config.yaml
n_layer: 9
experts_per_token: 2
d_expert: 128
balance_loss: 0.00022
head_dim: 32
vocab_size: 8192
norm_place: "pre"
qk_norm: true
attn_scale: 0.177
parallel_block: false
beta1: 0.95
decay_fraction: 1.0
seq_len: 512
train_tokens: 521000000
Below are experts of layer 4 (counted from 0) of a mixture-of-experts language model. Rows are named router (the router's row for the expert), down (a neuron's output weights, with its number) and show model dimensions 0-255. Each number is 500 + 40 x the weight over its row's rms, rounded and kept within 0 to 999. Numbers have three digits each.
After each expert's rows: a language model's description of what the expert responds to. This comes from a sample of Wikipedia text that the model never trained on.

# expert 61
router:521517448500500533489459528471466548544477521530551446527466511507567504437464503541518480489517484496454465503484493429509514531504566507443456489444478486510534462444443526559542505508507547461536452529517450536517572536541452523426535573503450491478524480533571497573515522527517495424582568461506492531454510609480507562443486542440475512492484430553451490480498512518572424547495435536523494459511551496553453525438547517552464492460494542539485466522493392565581470538431492468475479459538567541467478478497506546523448499477455543501494523541543532549490543594449507488480436506552512485488523441488489571505548504525551511553470458508544514462493533477509487542527564491491466472482552482505420529481479533475419461525601565534501451451440491495539479439461588
down1:515495528489484419514500564520426498515507581524490499523498555556454563485503497539573510484471504540503487525510503494486474453508453522461504525541454468478516508473491543546469515475626504525500509531459516514435443509468492505432480371454485490513540451532424553486426426562558522528467537527526493503480525493520480477529502496471523516550488456384507512463507420458542512587506421479544525470462441503532511508493497455446511637506515496445573511492567500524507507559545489511557538496535529500461602505534502503493550449594515556528573506555489503524473511537509480557490511516478472491486468482501514534453485460426450467490483460490468567482392517537498522484536442556550587423518456539449482442517497488511487522495423529516514419511462546514484494498470525
down2:509527514535467480540537482576583478485477489502483514522516539465450519475541467491533582607457503510503415531484467529544567494480478513498519461541517520518532576497476462494478456575552496497476541488468519468466524517483563553519510487502528523541493521565528540501566508505509469550556508508509451587455462494471511435492528512609460540540464544450497477539531575490441513454441548558519546479483503583428514531540541459508481498519492542464468551505544535503472446458514538515477484549466448521523451555491468484421505561500490467537488504525514455529483379507507477417448469449605473505488482557459500476435499424523490519473629473487470429557510516534456514477447496497426548501464429512465542520454469521506493467527529502480533488447511520509561581496393474
down3:496528507541563449428492505444440501472550502437542513495488540521541505471529421484512492493533545444493455496513480489419475499496524465449534449482494563558502557425526488492437514488469596464598515500488537464500502519546520522545442463453496511529505463471540443462506553543373535509456476441496550549479466497490556487514510429544503529501474505463598534551461510478541510527428565548484373529491538431476499503507509532509524497528512529485530380413483521466498468535593597528530518517512516554479506498470561528488539517510546569458440552427494541516492462475501494493473495477440563487509506429439453554524528507513562485545531451449483494478508483551482493487477503470477442499557498440482499549523565523502477502512429438501512565487533502456543448516449480
What it handles: Standalone numbers after a space, especially in table cells, stats, scores and dates, e.g. Padres | 5–1, born 6 October.

# expert 13
router:450502439494493533533445486526478479550486418567464500453494538502460494520448544480500570525503460510527510433509413505541519516423501512472457516564557540516529484521494488541551420515483495587509503429500499486494562458437523530548548463477475456457505534504502521509443462514422541538554494466480459453491545483525475520510464527567486524499552492544483466537471501426468591498446475530488477508561501484498458476540524432510476402524544548484528499573497580483504488568517501499505421542493524503566500538568518493494551475519528524471503579433441538427544420484522568488480502508489549441516528457440573447451536502427526501516417512505541403584476472443438500483414484521482495488533487485564544524484523480560514567474519441450496517452476502463551489503432473
down1:468471547543510451527537529459487559538449519465509474516512533477454505429532446535485545453408501464482336472516533499496500421518502520453488499484486498479493458516479534542516455449545509451488386468468564508493564516525467540546481410515504497499499513526453471442486460479495526539527456495544526492520414559555468524493491593608540523465559551589519489486465504513439479472466474451514412538488438459503542537505545401563486494502522502459550501459553537448492552545582527488533466538519543510489553476527508514541540457469523508496434557425441501461582480505483489524585510515500568466552501481502493512529501507550554457521446504560486539516506472465511472499497481524530551538471525503533395520518512415506496509497434496515493522527447558450495467497506475
down2:553494525492503500539437460485477547503503464472500446468472493425553508450413519524498472552461472495595549514508545500550518454541481451526457470524501499566488559517510554450466489519516441525555442556519602525498514469457516482535507471540527538435489498561488509454550543498506549529478489482504497515465500439456533524444550549483579506474487437460510500579499464481475500501485414447537452528531432578514446508471528497444496585575567528549486526474518468443513532529508503511548446466459452566475525541495535472479520512514449509568526556508433465591501525512478503483517422538426463523536520502467542537495539577455482485488428524433522529538509508496548548410488448588475474434542533515522483528443527462476424496509519552482443487484538472389529518492464559
down3:550459500445577513562436479545490445537561456528417496490493463491506427500436500549502565438459502505513523465526454547487571461517466497518465522555513515538480443490508463530502488465608458533494420510480490562536547495475507501609514479483621511495512495511497481489521466507457498531547436506535450459519540525544439521557498429548451523488472549527497472533525508529494516452435478474494487525461448486488451498458468512507491493466482476403571422470552515507432539584496520491609488483539484478524491548516470542499504505422466498497533502498487475511452562494462480552527522507479473408474518481476493453454538535541509575454547551521481460517471471420537557453517464541533460532537473537413455487579571560532565479479446463489477511476507480428532490437502445
What it handles: Plural nouns and plural suffixes s, es, ers, ies, ations in running prose, e.g. children, animals, candidates, routes, mandates.

# expert 28
router:499549480464436484550504468466457450539491557559512475523528494446535524467429451517529506540542415481503443528489471533516502531479542511465509572496540484520494518445496566494427567507463553535529550421532515483463502478468470549536430482501474482507548524437452543507513568406511574556537504451475451564548534543562514494402442477516508568483425537452545461468578477468525521544513434495453523489441497471458534492513513556492496509413525474430435455475580486532435523499528484438533528426513498462563496471550545488458424499548500468490536503491507414480513443500497455519484500549614478528478517532505515512544490519489561550523480501502513528447479448505592496526523467491457488474512451434521563479466506511484497456569560515476488521523553444442494563503459449
down1:552504492525488478559467474462542557496474475529527473471498520505533564477505496473512488617479523554494515474531534493524564539511460540496534566496514547492502514442460462476470507550478605536442510512532596553538496573478476452499493522478506452514529454463516473481508487497510515492481474530561585548492433485468480485504523434506495480530519472561504502430479596537423436579435524494466439437496502558604462541523447505494546507526392583489494548596506455504500492485486476483490565481403512544481493502613511510517526468460512507493514443512561514461470471468456513404438496480489517461532576478556450469482483479480418534559464513489538517509447449542429494470496449467508563520507481474468509468482455477489448446492509494543500437535523491489431571488470438
down2:468529526434492536465420556439456435457523546521476542538495488484556590494477553496451487408493497479466461490474498491556448552485521534541529472536466447500434485444568490468546550485591519576508488552535420423469489463513531572408520529494435484527533522522502458566484503511419503513454490465533541457466528432534501541544467507494470505471467501528450483579533479456524537511506476522487512501447579496533503453604476471514485594511510466583531466514501452433530469516514458509563517461524529475488508501415509476496506535487540560472472581487461480515540415497466492517580549464487435523505487536427570481502494506543458520484459507471508579450470505499489559483489525493486471543448487468426486494461500571444519493410523493440446547501523480512470474487557532
down3:460440527534559454529464518508440461546483484507528526500529494543460512535475454510464568484494457512584484524565489577520445502592516521469492532559550467496567479538516472446515543481532495445448494474493482500579453483570594555507522539467547463507499510462461590495527530465489505484520456435491482494577496568496473492524488485527513558503534492446500558505471464525495456465525461409513438525440484522506385534478504545546558441515521494515539490564500513472469451519443518455533487528528457526563535527442512454537476475549578449516458504508447501504476565491447426617497501468421521528523522446554466510491510467552537498515413487542530534527500514426469466513455482484487574509510453508462524507448471507581539510458484514584546484513484521529442526404454441
What it handles: Commas ending an introductory phrase before the main clause, as in "Upon taking office in 2006," and "In the occupied Golan Heights,", plus following subject pronouns he, it, she.

# expert 63
router:559474566551502468533520534470470444525524585518531516549476460512473499487443525437469414456500552517483484559499546528463411455461450519431441582514535464576483499441505516451485523478490459606566486569425448485463536529440489528506519499494463551536547533514477493534469485523523498581487511502495545489551512482557544538511512517540542500520493443530554499440495594575464501481505520518442437450421526423554509488497503533513493498487490485507485507464463411534495471430505432506568579524474507443428550438492461471504504505429447429426500462515541513489523470498545520479404500524483542541465555545472513541571494511503540491468561500482453507548532552445511538493505474516570539549479491486447474541568476462481543488460494521566466487480459527517517559460471540
down0:496547456544495515451482518471463500541533502525491508501537545533448485524474429490530496461508468471461486519441513455545522542511516504446523428514463431539492536525481475544542582489540490448480556436476560538534539493541477429562511502485486461503490470533534529595540534475416508479567461511467476503443566480494492472496478483422441509521562504533486498505533422553468542473527495539474531520540419514458472571410447512546449552466493483531466440476504560520484542554590474501551450514511438555541505531551520445411525505485514479476491510504491518383481440467414440522506502546463520451503438544501480498547531503546538488546493490450541532490512493466525526596510440569515436457486537482513470507445535523572494544525465494551579490515487517487547512527571623
down1:520556570482509534491472509504490489480548490444527518547549480445479462498463460551486501500454494542468477499475515464465515542499490479480497489542479445460508504484517407521504544467545489520554584441491510557470511480558508490510491525464491372577442461518504511510537534551573434474457550524497522500558450454495504466487492446575493469532441520488501511489536518525495577560531624555461518510447524475514568481491508499447489524542511518533579454472572497489568510418482495563483469461490461551474557471552548483496478473462490542542477602486567503521528496449451493539524467574541568487459468506446480465505473569518556466474496401501464504430509555507502502477511498471498442518502520483500570528419482466504456506390545471486449412546576476595520535470520483
down2:462475531501474516461524471456553487569511411514498480526544513529546495488503521504505478408501487498495510490496519482452567490549519477388566475515502452523463490587530513404514571502526470489461412497524555538489503450573465502515529452539451494538534480451442493468479433531540451454500516479588541473498481461509441480544519495524480463507444444451487539523582530506520466424459482480451521578452397489503480509551551516478492423499508508422505475474493492501498531455502517481462498532471486425448482443480479512510455490500463453498501419480482534541470515480443566454417463474527549552450505497419491523530471523432527506524527475615475549529517522427509469513572497417481520565531488490533467484457541494528558443497545601405477495563513454496514505508459490
What it handles: Lowercase first pieces of longer Latinate words before suffixes, like exp, dem, inv, div(orce), te(enagers), contr(olling).

# expert 39
router:535531502523431531515487530512481527533491528522469548448463473511403525490552544507444503526488514591492478447435531568454545488517452519486567529561466473466469543454486523523455502537476542437489426468507500525427465449504460525469483469405563513547453535560482482508519508466454557549561484479578533562492569467544488461491519469473430538560489516516452559513509451472518491477439452538561497503480506525475466487534429565468522560473488537421510442457539506561477508473476459475459556533443475526496493495547483528466518433518458431485494469612532441507429497501489433526526483490571488479452517543493575415458489526457460527458447519430537502561485454559504482554448537448499512540452523488579453525543478525497497504464495525533491510493561438474449570500462563
down0:482588477481486494527575457443464533490509500479450565458522508476500525564469464507465487502508552533419443503519483634447457493569447452529494450487458544482473507561575512485520477485550478484423476497474457571454504494456499457459481522512562548529502516566435517482513477459523559569448486452502485493493474487548481534526520549428407480540483486436495455486567507505508457436523483536539581481462361532550501527433556547421501526484477579509493439495493528477552520486472506460502480565451484461492493480535520490479359446467524526531439502536511498546532476539486494491498506465541476477549434534478492526489508461503556475486530514474515527508546532495475510503532559479492505520540497536453469515409530548538550494466506516576512492496422532557472549576508559
down1:486472467486496552474480517517494445472471514552539451477545514541459470570421456473456532468526486428454512469497466531509564455509507595497569611560496502526418562465553493522491466598555363494486527514523479479482557502506423549539531459442568514507567573516477473551487466544544459522499457507500471441561559511476461459501460454523540514461539526524519539560500486500531490489528559518434506467453540476446460488445518559460509591468445440507537459486529489549461466499422470502521471497531538459433524504533512518416479422464457492477496464462493510538521528451562449508521465488575445510443501529475508502449490487559433533464494462467523445477477465529517455514504473520503535455535552490513534524498519581452449501520536507518403549495490498491449536541546511
down2:532527543460508473473494475559519484470470504470530467470530456491473430516499494421463492528495531522476507454456501481478531504482521576483452527471459477476573448381392469537521442548442502495421561469502483513453478526442497456450448533532486469539519473489400534487448540530480522507495485438443440504526464428432517432442548511485536459496496555567553494524524504556487496546532496481530425460520494477508504485454569529434518504422552457498511504442519455583474483504474470499535488477448499568493496490523474428409430445533486494493515434459463419448501477448520506481528546536478521502509493464493539508571522465448520547487416496513509558472444565562471475519556560588531449505482409482509480577496466517509502541538433543554500484539461508489528459547464523
What it handles: Line-initial bullet dashes, table pipes and heading equals signs, especially in See also lists, track listings and numbered lists.

# expert 37
router:530543490477443612513489447491452473491432542517479480528574525458520558492501411531432473430445499469517434550492534470483519463504444515471540520540470594425475467453552526570512465566499427449532507528494498503432488501475499491476509486545500485512546499462485477441498494515480548486523461467501526474541507420458472535455506564432580536484548527426453547475504509465551447456526561510552535487472570452501411454451521458466481486517472522436512552518526457561562507493519482490538433487483536512570492441551450548483559485545460503455490500503529567498496490519518499467493452516528454552487496528474519455519487550496510443511588501457495500563516564588422509539477471520506487470533541485461439486456571560522503476509443493496467567457481437535475618477544511
down0:608472486489495524400451516488451458449502550505466453480523511593490543506520459510455542459508518515559502440519485490498485548648528532490515460495501539448467549500539561433526512555472522496459569535549458533534503461422490524438491476468531510511437518452603536446519586404444484570537561544471510516512552486471484454536464478522521520565466520430489486426493475427555474547504527465491550516536549494466532560485473523447483562459483552512511490449552516520450495513512491514479528493521491488483508541552578506523485436552524522477553461504483495509499479543532455547480395468501483555530462553537477488528517487464441545480427489459428484456446445462410450530527507494481562488499583510472522562483512536519503514515487484548504495491491491415527479529519540
down1:524548518579496446573409491466541501463469496521502518521439544524546450527477453585510440535485584397462431396386486519536468484514517484533515466460512518419464481501555477541453510537451503457572553529540464486511452531591506525509477445533480523515441486500545467512556527503495485548461503516588580528503473450486561513456504494496439524516514509498568535567489499454485537543496493477469484498432499496519514534471404453502501493499495516543532471526552568531498546526506504547568516443494511476515525464425528497545518509511604439471480504483468512468486509493489466431526457588472498460512522500549477576532510495492466502528488554447488531523509527473546536512448513493528463552545536505483503558437502554519544575514526527571445611477450478531437471485483501
down2:412477496459536467506532524480521513544502563524526573456517465495480448491460531508529554555525551495467469506491567522466480574513549530451444388532507501502545491485542486480488491472443495589504457431499472505402500502470508429525492475451521533477521579514476479488515459522462499503484512505434544498509483484488477533574483558500454536512486432461520513507547449500436496516498473497458585485445464573555476434593520524451501505538488538435473531510490571540454495503480464506562440529507379520492510490498575492488533480486520428528460502462496475519456480517627454593504471505504545465455548450482573497468451557586506523476462532487515567470510524516515470572458527465524504447500448459560470524528570554509528461444554539544486470490503544433471521421509476
What it handles: Pipe characters opening a new row or separating cells in wiki tables, plus bullets, dashes and equals signs in lists.

# expert 57
router:467432498548455469521461470451501517461521500482439462562561501584501478521570555442543509519503438556508554539485491507524544446531471489420538494432491503425483482467424445480494517568509517499496531474532511486476493547537524475483426458566527561542474498501488509544520481421522530453467526513564515491449548491498512520537522463470455500428476450508483510513508441580434559549509450463435478455528527419411468530483507500481437534464478504496547510483462452518426507568513553594492459507483505473468440506540558540501511482507452510494513537572476488443415579522515521543475496477464552481573535433522415458495467556518553543550468504489561480490508538473523551424442465501539465495559527536563441413498493514525456550515449499500533494492472539574475448538504552
down0:556445509466555525489500518443419551508585462488451505474545501464581526480514492538486513534448512511507530531524554527525486488514409484540495562525495424491487441558546445474518487529541492477534564461494493434511480495524510494423539438551577529521413482483520449533561457538460537476445551516509515556465448529582467496546518493505462481483475475466484485513521521536527480475441462506552520547453462602526458582549452454524455522507562526474515555424430545581556596494498520495519501550500524553531548562530388434518535455436470520515488482536517471553498549505518540494431538486502510435547474500427458473519561480502538504458479467454501458469466463460526489493457539483475470484524490508527463572558500482507567466502562511500530505401572480495480489490561505
down1:441525520489541476474426481447518569507400544545517433491552461484451497532403601503499502523536526503430471491511400485488492482528530521444474529479558542485477445465471494467542553500476494499468483513548583518500501470543426440539489626511505496530464510451469499531506462510440508531503505524616535478444509502516466467490531503500433596553554537524499493484481515527522493535466513504451543482396521567494465540480476457538514491505431457478503552499569498476488480514482474523465534430561455446487504439443503461495473509516552469545504466493426456519517544535541523457390485459502530529446474475531495553517471510479464507495481531470559511465451490482576465487542583517469549476490581548451476439491479572520491567509451550459458563499469469514514539518468551
down2:517503500516521496515510480509508430499498484467493468535578520507529467470553494546540547499566498424471430478468503516512490523496461521499496467515532453552519540521513548469560477495485527485517478519455443463443492486494494573469507504452580474496467481453560445531503470535465555496534505362577506407427490525521483473493507529524584589493477470518420417464472540540518501505429515549471464536465499502546471492522507552479487547466531620447595501529459542558510426541524517469480459492538551514558515475495504501564544528512553521548365462467491525494513507471483494476520584540537479473487452527476532548585505511476489497516497521455527515557520498505565450483512559475548546464477520464498476501584416500460587538504529451483503573520424457527472453574486484
What it handles: Four-digit years or their final digit in dates, birth and death ranges and lists, such as June 3, 1997 and 2021–2025.

# expert 7
router:565542527568542520471532437509502448545489539533471482456436435583502565450476579553516495444504482583530508480569480506471533510531566529500535467482538452515438503503473519488515537543480468527530496594499511489549595552491478557561461579433535503491517534528503542526502550466523441504473478467520429530449455435481482507544514491501464497483431469481534514475499519492452484500638526511497543462484465471503524472506491482436570424517495466524416517460505469417500537443429539554497587577504473434443492518546492464462477594502479518450513488517526492471486474518523494533501513540518533486535484593481500461524438468594495436503506538511428554524485526602509485518535460511495533504458456453489546507562484469428538450484508515488495465494521507479470561537490443
down0:525428446533474553475446474477498461540505520556487517536498508573428441454526446539450505448510485556505516499530443488401455500551552559590468526447523472461510485501460530511461549474489544484474564498463499494483524478549475424491476482526558520505492439493446456574477568578572526466439511477480527521568488488591540470590501508512488537533473478520479496511538566504494508497482518495481548464503456532467469484560499498511452534537508483440470541497522515511549543565527405430461492507535510553462425501504482492534470550576525564531489505564428512495484533519506465525535452489474474487417457518491459505545423544480468490528522450476549434485566476514406501472564484394494470513446454539548425525493566478523547441496508485514554436479503584523507468465501455
down1:455546444485494441534488443547558464533526486525497548570443499505538462506448508468490591407446460519518417475571530476571481513523504464548512448493510542495523528511515494518491456481436438474499439458503556549519490544550517526499521521534587474547523544488532574475512412439535485527480440534549591517498408502499426519549469470466475492517495489543552554530477476534495537485536505503581516479504479471390494463480508541500476536511525462518524548442565509437545551534507469531502503561453490451531484563516469455488491521505529427478513454569554540499492551513463567526558532513553525546553506463459423435532510513527515534419502500522534544442503479423539558511454475487492514520474463497505558548485574490449573574477518484526455518568488501567498513432517470
down2:464506489471551447585454458484464477506495476535558486502522547539511480492471449506504479505524453512535484521497493439491545499541523473520478483465485453507528491504486414475508526512510519476453524480526506521410505600460503491488561535527471470536482485534437469563427506452506488569525502468544496564469472482454497527418579559494518482554536514483482421466526526510532510498479502598553480436556492529482473524516456431549501458476465595424534452550491465467536475519489555546432456492522526621438486488504568533448496460550563513513485545478505448534483497474562444489496498515555549493518522469495596565540448500489515523543400486508574529460450519493572434444487460469510529501457492519569550434465547471541536472485555516441446524450570530461476441567543530
What it handles: Short word fragments inside longer words, often vowel-consonant pieces like ul, om, qu, sp, e.g. turb-ul-ent, masc-ul-ine, susp-icions, Restaur-ateur.

# expert 43
router:480475488411522455528503430429475481522579544532519509534414453458413525501505481487391523442451521480570476454497541469518467494522542452519478543560438491507469447402544485418558576537527536421520441461510566488502432446452474513504530514511511530515485524553503497497525529425458511528491474497537517473443467513441480520460514506509433449499493541488466474463486484548482541505453464503526499495526473543556429513455475544507484520473500540490547518454479455492497457537568430530514445494465548457487462526484468553504512460505569441509546458515425540569566490454562536492425473510540491526442504451519583550536517524472459496547542526525411501558541542453602471479513502529485535578505486503469512425502497538428480550498491449529531489490562460513560464495475523
down1:500510505535528543488494480492555433517527513546504424524527520477491452514472503511522485438505501507490502464638465538533453540481482515481525489462455537466461440505472523541479564506494457527497479508507579461530488562495520448435486517506401518537518506476544501463480464486498417524522466495439454466559487527478479502471486500543536551488617567554427530510501517462468531536508478429581514466567486454517501467471491488499460579496558503552567520517474455561409504546518517529493483556554519463483513587419502514489557540518456459490513541520435501459477479501522577546496534424507494486468408495466547547472483504611516495490562517469456531457504499546560486563463508561516463487475508503504459474478481498468462472511428370420543531519492516416488450519573475
down2:477503515506482500552489558520498524534523513570501475438454550561531459563496591518494524513546501445526397421453517521516497558492439502454512570488485493443541508515546559527526515440513454532447515488415492517483513516504487516518530540518492495562527551501470485463510446472457568480488570534391574503398494485507503512483470507539517554477456507501491570487556541502501424502504492522476513487519474485466411514500475478481484463528524542528450510578514542501540507476545485462430514518566484533458440531549562465550454512585467524445505497418487464448508512568433533587472530438542509505528514498476518511493579529484530466516556491508529529552565528484468535418451441469433529579511473536499529488533575512520469535490574501442517565430490453464409482544535504
down3:532458548546506474520461557507496492516503483527504488504531572500487432501561507544547457577543479446546463534483476503513496526462512539537534544437446473532440510466490518495489540468461454508501437439492453490469478496585504497494513559497435469544517511477525491504548490445527522541455572413528509557468520545495473492499421545487539463487533508510438553488523543497538585450413461501500551566435499531450426520570465612566491498435494443484480499523490519477511553493537510477462471539487453495556410523540487467517582502446470448485506420522516564541466516473500470522514572493499563488505506462451427442499428543538424448530568543519446504521517565563527593528539438487478528478512419526553508532505505507503471478465475471468480522532484541573436558505575516
What it handles: Capitalized words inside titles of albums, songs, films and shows, e.g. Life Is Beautiful, Cruel World, As Time Goes By.

# expert 34
router:500564474596554562556492515532422453507558518496514573537484478446542496596477489457499495490519446448569451476561466493507582512495435431584485471513468454481535494545502532505547492479448470546447561458529487508524481494504540562528486517493504571542547476491476552495556488482519480457492479412518439443556573540478527517502459546483550545518473478438533467495489523512512461548536500403502484484511468491415487472490514496571481473497489486504496505512456575467453503494431508467481519479458495476535521544450436424406469532505454530593443463567480533440451491434534522549521484507537459512534470503509432513477567473459558459496483519557477549501490528465586459453516502547471528505497440553430541474467569475494503430531476500465567552587478502493517512471497481
down0:494438502569493473503540540491461469526454442466567552497549500439441470479466494520475551483567517456508569514442460515503428389553560518505519520439566537532550550487466460487524501506466443560469531521459558546478549545469482556549494443509461543493468455612506538452519577563500496506466554526457473515498491577549514523481547498533457521532482508514526438537487482539513496545484516525512537497500497561492471534590454480474553473541483469553503466501522480488465511528455475505458409561462493497498504477427507459419484541477604530470499482514446515535579476490529384548429479502512490485512509537517544495490498520580476521478551475496575508535504523437548385523552579496501471484470560486491524483553487456518464560434473448463521491509511493471560505471512442
down1:534498474565544466509531431477527555433519487503491494518501462560501548541452506497526527568545527472504598533436475582501496488519442446456504502452460501459516500455536490453547473477487509479517550562548538517555549484415457407516548468534477447443430524534449548463515575494525475438602471523426469484509486560569515536489508478516513531501501497536498506486496499465530473519468508478564578460495440534472495511443484532513521478504542473388457532467530574511480531502454485483510508552550516547478499553503531456552520491525531500549495486538528491473471480549533513529475476410559453449516472555514512489453479406580543526551564507476542403494516511510470456505408461446529422555526509537495534518577518553517486444546500525481458515458523531620514481514502532
down2:495482498521487502508476466490471519502501537523433425538516502548521505455494553525560504434551511464493466471505509523516518527512481553441491447487508460565503496532433481501528532481453522421429511464475383458508512527531524501561521520517535500494536530466589493505464534469445500531553535457497468475496538508474532458500495465494503474468494524503443498548562518483491456455455542512466485491500469516401505496539503479583541543455525474400498448550449390507466452530457555414441492485427563469517536552483524484553501545486509503470552496438523489528478493437557454452531519472535458498459512510543497521528476512336439520529532478467483389533516469547496535533473571379454491530518569479490516564590502482494532489524530491437531558478525478426480561523485532
What it handles: Commas, periods, dashes and plus or minus signs inside or between numbers, as in thousands separators 43,119, set scores 25:17, and times +3:58.8.

# expert 36
router:395506556416487501500475620538485493493531446546524512521538508485543532532544441438502519519488530514481476483593451402500552519457391531493566469436558525459425473518540463515454515426488457467512550494460467433449481466541438475448500498486503487542482585482517498518412522480468434423481557508474451464547533571477467502495414506498537440522511504486507528536524431562549485542457520461520557466501508464491505438496444500483470508522477479576543436482487472486445549545510484492405545523510457475558482488423418537523481509502501512492503435487473541499513509494526446487501517461475524539426500517534517499557521492518477499457544592487445459489546496536467523557511579511494539500461463527524457500479521500500431519485476444491583499452439522430516469471490519
down0:476522481500489439529497463513464466528553483454492480572483508507513525525407485499540530500526463509500484535506534506428477452456460535528478609485524531431479538567528485515540543505499444489481509499386481476478558496575485547569504507569449513489465542478492436464540501552480530477551493501501493425497539511490502461494515540533504554474499531506540540425455447480490454481536560517503504557489539471503506469530518488470466520503570520522495462579516489533425480610575540422546511500538543578462500532511524509528493445444468514548532503547556488581477515513491499484468505498477482504491492459616441576531471415456456531439430579538449441517526466500440519486500503478487450544552429518516516489524481491487511560427526483546480512499456404529409409579500491
down1:500546492488505529521496493469494495404555469505538492429455515469542529531432534474494527558564514464471471535511492537542470493413601503464487587518459494540474456593487435479497459428502503567558490511494528502457513562519534486533479497540520548512425544475557481525482563469591532447505535469513539496493463452429472539550543504478531515453487442515521518524518590534531519418503552444415547536467498413521489463518486511441458431469528603480522491470465501508553527484483521529396526496545519493514545514495509534495445450529508420473487463512498502558456552448551515538584489493443524498524471493499525474521517612461511501498424501571476484448438498516515455505486489451468459544544444573464430475436501450543533490470502495526572520491514469473494474543512454
down2:572540490522484481467439446448507424531522576496428456583507488506451466447493498476522513600516460444517524544411484505552501514485528542430475492511454475475513516499461452519534570512480551446494478520554443493455504541443492500501500531461547542556516529515529489492432503495519526396492519446514484520483513500468477491479532507515481496489461494482515530570575506484510545508508502528504466449520504594522464582565481533504521473442541555541473501482457464553528498513451522557488548580500550514458511604474505522561530535426537495475494488540458515595438539486503515420487494404481433451511517462408482447537452465538467526502457530519494568431538458549493507513508512488513545476454470567446527483471425443527485467438597475451511432513498450482467438479528462
What it handles: The words part and out and the piece art inside names, such as S-art-ori, Sp-art-a, outcomes, Number, plus stray multibyte bytes.

# expert 17
router:537555490487510533510449531509536545525432444480397451502516465499534521543560532542504492496533551434529527534544481474526466468490467515537496464414445527485490519550417533470549478456513433528550553546429495583484449525581565523535531459482554541527479541574543582472485494460516460496513519518457546466491462530470432486515534532566502469517483521488454432483472418572503513507477467458522521589468521494486501501559506516564458536503464473494507502596426501457516509433558513562516498513454488551464430511445544483464544496513466453534465442468494494563508527488545417542541471444505507489553519502485408535496475531568503461569436467479560417499489474504456557514476481589520462492485491533481479474540602543464494513495531505508503495482435451523445455443473489
down1:465553484483480499546466513478467548501505519543481476460483470511537493531478464397520496519536474453497480514529445465535471468529540504507483557453531495453481534492538483519530587456430464437494473555487538525530502551484462634502505484509488572517495521458468486509551522542552532485472456504472514506435434504492439505538454485504561441475486471582550430481512540464558466535496504514552446517487506518468439498466463523441554578479526504423504431591504605493490465461475528475540489527566403434541466549447525487502546455522579531515528433509519486499486533425473568460593439558484508543516475394503485503465519517502497505493487489481537508456510538460429498459584487487466479547526490595482469492564511541400504452549427504497487521497501494493573490516546495
down2:575539390531560566512454519436485546573486522440540548497512455492424444551446501565464476519519548554520556509547534485458456494537457539516524525528506517494508454598474489485504467487512563451512523524493485523591479449531456518464447428541517501565480480534520444470498505570539474534455481530548434526441518481608449552534541477499436503530517477455534522544440566446486450480444543472590423503515575464507518522499534526525487494423454521451490496471531493571505524447419444498542451533555485549425546499480497472461523445527553472494446487538507507501429501538487564496432498485462498487499453492505491535551508465489516499450476497492570535437441443511463495445437461504473491527551505492556482480517510471562522509523524504495536553528486516540449410503494474
down3:519478522506513556528453512536477589430528466562512476465480568541497538574495532498527502525522494600527524518529461571491529534481556573576467501486516463506455523558460504480532516465473474480529521523458525456531463495509456576486458427585532551430465536543531444566523503494553473544530517540527511533519534553474495496598522456477549573503479427569516517548385483478472537448472501458503507592495467452465502458538474521447529516511540535474505458508515497553514554440482553464536397490444530507484478506472554483464586549556415513491480515490469480496522459522376484505507488513480507494545493471467453490434503547390502538491485475557515491529477525458470562462453505498480453494466490537454461513484519559524480513454585474496506553452475448451550475521512458
What it handles: Line breaks ending fields in infobox-style lists such as "- Citizenship: USA", taxon authority lines and table rows.

# expert 21
router:560540497550475465541469509468561503560542532478489485467499464476460495504421456437406473558552516466433557478473465465443480455529425440493469521462514536542522506547493586497495504439440535526473515506463450490546523595457499490514479454489503482581463474468577552542512504512487515503578510538500507487490515423469505480506448504505456455547495490451493542521478572531521444484509568523512429513458514556498491545494510474479476442490573516466518538543472554482480490515526412531487534487489431460497459530514577526450475475529552506493488598486450514448539532470482493418557474516521504495475471573467487516518516459513497474588482466577537536450588542479486456485502530498553465469482443506553464498473475562441555476503553521594480444568574563391482535482493489
down0:483577510495510542490496535482537551515493515513467479524560470510481534469499464582509564531528437530504551478558547562537554547513424479450480513543497437528563557475465438472485565539573463513553473511529551486496477525443475542489480423550491527552473520493450493495496452534514547526523581570475527523473498582509496510509592513526452481537526459497571528456507559492463630526474480536546449478481440464501554472515422550468491498471516532429504530516490509470467565484557502446492483489532517569510500450488520456504565504467509537532498444428433451520503521544483465594561534519388504545453509453512499505444544483642513487487514576438497511556498515499545523531496490537528516465559500506502502483605552479517561526491466502474515508547511552510539545517519514
down1:508531488474448496482566482501550482557481471500558409524532501501550451576546572481410494515509445594493461541524505447443448506457468456454509450479488478472512482442530461597459469534507512502565466498579550532514482559466551485455543497526468501487521509454504442551411530567517483484478585496526430525487466539471457478441431510433530584521454470601459499501524574469487552531540494455559501488456510513450558498465526530480426528505488496518529503496507436519501459536443528402499440520522522493457474552510426501503538503474499553467495457417494491505522561565486611472505541486524472467460551482541451494519518487524476463515466530455500526505568509509474539511488429442522484538464537495551560470538453502530488572536446470536522477549495476488582539518481516
down2:527521517583522504538492447514476483458508534492443442549470441481531467497548533526534479515478425503553474460498520521552590511457533569520567521462468457520535441445516481547590580519443474541490426602505542447520548514464549506564490499469481541528519468467468519505480577497487502519459426451473492526528487504475528476474528407530535478509419555451497471468537432469476529501544473546492572535556433446479501528612424477423488508457534420554491507565505512541469483545488530468550511507528502492454484482490521498555494454441503543546587453520530466527466476488511605514464499512511518472525463477560547501485538508479486521559533477496476479457528468502479503492504411559588466449529509528518463546470414555527476496480503465473534460499515426543554451486531542
What it handles: Number words and quantifiers before a noun or of, as in one of the, two, several, these, other; also initial r pieces.